From a checkpoint of a small mixture-of-experts model trained on Wikipedia.
Size: width 256, vocabulary 4096.
Experts: 672 SwiGLU neurons an expert, a sigmoid router.
Training: 679M tokens, 2592 steps.
Below are experts of layer 2 (counted from 0) of a mixture-of-experts language model. Rows are named gate (a neuron's input weights, with its number), up (a neuron's input weights, with its number), down (a neuron's output weights, with its number) and show model dimensions 0-63. Each number is 128 + 32 x the weight over its row's rms, rounded and kept within 0 to 255. Numbers have three digits each.
Before each expert's rows: "comes before" lists some tokens at least twice as common just after its tokens as in all text. This comes from a sample of Wikipedia text that the model never trained on. Tokens count by the router's weight.

# expert 15
comes before: "1", "2", "9", "0", "8", ")"
gate2:146130109101178132153105141121110170121121147114100122092198104124097164136128155104129137102161163140149126189133164109166107173098136112104135065098099142123117111098171147183187200134126093
up2:120108121110190138128124165121106126152157083112114163109132097081119124153150129140119167133150142119159163157146092082138153128082165141140168164139161167176166107123140127187228138104088120
down2:110114133105116123112118112120090155117173110129107162147164153107099166197130113121100110134083105151169075160156139123131136172089108158149135109065134146153160118112128106236206121147170117
gate3:094133084146105112095034168136173142067094130159116177155124097104101187101134144143185129114140141124134090137139122106107099133127166123148139156158122084129129131073136171077124201126121131
up3:120128172119163112158176023174136106100142130164154127104140158143063094153199095157086140139076135144166208129138202102130147129158124121102124109103162114180112186140126069161131102122139105
down3:158099125161103124084140055125153075117033111172128144180132116173141165125138076112112132094152098102118124067166134115162074138091183116129124143068108177146139166172120123134127064131117151

# expert 0
comes before: " |", "–", "|", ";", "3", "4"
gate2:191149095097076086140171162072133112115133145154117134109142194173109143154165141168083068117130107100153101143170148114096119111111081167057159144130153125143153130123062136147123105108106119
up2:161105174097156150112151085166179173116120075163181098092059079124156138151136105108151226123183126084184105200129150179114105097117185081116113132116078143128162105136167150110108119166146105
down2:141097159073142215154121115100159129107113163153150151122153079094055132110152125127164065139085115120121130073095177127157108161116117160093126139171112124131153090099171119170192150109091143
gate3:149169099126146149123161120117100202161144090155118054092109079105150110130149146100133148164132087098102144123142140160143125116108105194137153092092095151149114109161135110183059132156184112
up3:159148157087098070141134095092115142123156162087173136131161163154138130148172099126112075107175094188143111109152108094134174144112093124111126066144161140130134194082150152130151097099117120
down3:139150178104149151078101073108117098074150137126157107126113111107119142066096061150123203176078122150127136169168164123144113115128115124087090128112180125120123150122078145136156142183182081

# expert 1
comes before: "\n", " /", " of", "ly", " as", " The"
gate2:104132051188166184071141111085170138147098111167108112112135088168104128118174101129127133144152101125073171135119096111138121119125138141131073127146143126090152152097124154110112125161151136
up2:112175072187138128142150142095141171199125117143158079152123085176097111097122057165074092166140134168116151100122138189130135164123148171074061079089100154063137091172131122110111120145127149
down2:114097118125099134104134147101095078154119092103173124124095127119113087118134123052099138130095144144128111130158068137141076127108086178092157129090126077139126116120142120152159181071166126
gate3:142096152175114088082122087179106152140159150149079132139085091159153077123101112166160134147117119118129108187124114110144125158108139085109168146162082146124165149103080111177119157120136094
up3:158080083151143062136112055194119139201095099106115147098103126144140166109116119155103134123128100103072135173136171070127140143114100112113129094182145130154137144140133119135120108060149125
down3:153108178173116070098136140117117176111102147149113154127171115101125175100151143135150197090176165129136126133107085138102120128122115139093131107171219094088077145163111074110152158098163108

# expert 4
comes before: "\n", "-", " of", "\\", " is", "}"
gate2:105135133135130092064077147111118117155108177164106083125151146132131185136157130094117127100137080110163173202082159108173096135178098166147092120141113126136097139111154157082128135132060106
up2:146118134124118134120122108068154107105133117083140163103048121095124114115130089149152129120138152080095140119089162101098115141067081085142107136085114062147174188182138114075122080100181182
down2:097100088102097120135104144120121144167124128067122151145093105106180175128107159134227141169143170148125160112165120122083130149147087139155140153121127113060149130123148152115126112101135164
gate3:090134146140208160127139152106110120126132171134113142088150109155081120121162134199111067101145130144159065113137148090135130158083063153145124084153067084182177095097105146121195164160133154
up3:050126166150158116089126183107075129137148168105109166122144173165118127153105130226135089115133133109160107082140173114089119088062058163103156088173110112153137102092139175085181201160156084
down3:146199167166091116170167132144152115133135091096116150115163138080118125131094121166109148134101122132112138131073104122093170058140138118155102120144131108115113137092171044131084072171116082

# expert 11
comes before: ":", " |", "==", " ==", "|", "==="
gate2:106164100072036116053142123099104181108147106138119146126178121179154082151102121141087141174102061104129106157134099161112196148151139139138136097170106078095086170100096149176102094103143146
up2:137137095114077140056137126130135142170173126127147131129167152099137122133153159163077092115089106177110139101086076100123169121123084155085169112055112122150087157132115122122102060119071136
down2:162108105142150150070124119100101168129150121165206131155155098170146123096110142129044121093142128136130143121152101125153107078133130170123135136172117110163093190077155119103134123193145121
gate3:134097097132099142066165119118109111110175142162147114098133087143099097147117103129164127155124170158067111104168125150067201085112125118141100121111119147078143103108172131136105117129169121
up3:117116067125121109076149145156133085132180158088138141183149149129111094153124129118096159177114153133193128104131093173082142138116136160133136133073104110155078100132082192094137100195127124
down3:105156140191106102125124118105144157154051104110097147121174119203143153148139134124154111151084130099122050102137145087160122143164155126109102113145093197111109085178125104129106132099112095

# expert 8
comes before: " ", "1", "2", "0", "3", "4"
gate0:125168119114103065126125126166150125161170118131157086085060038193089112156160133115167050132108165116102107105136082141074130169141154191140101159152102097153128126176065190095112144125092143
up0:141173071132142143187068151147126091131095094106093146081149161112067154130035144087185116185115153084137126108164067092175098072155125152094128146071125165184162084078085138117139157088162129
down0:118127118107158186136129160164125063170111118118167121140134111146080130169159143132079127114156082133125149077136128141137166136147134098111125151166087101113118154095131180144153141113093138
gate1:095162067188206113104165127161132097126117083115122138142182150118113116120162140137138141104099109074132141136090106088134131117168206136128178146159186176171154144154164120030128111144100144
up1:119163062098130115143111144171091155140137109063131112139163047161104112159114133165131148119148117087152116132096045154189173156131186147125106123107136188129120132138129124136137121127188162
down1:150151140138153112103100085107149151168125088175123142143178080064098160153125111137047109118167118070183160112114154119160075141132132144082070104130116068197170126144074118178162102125095130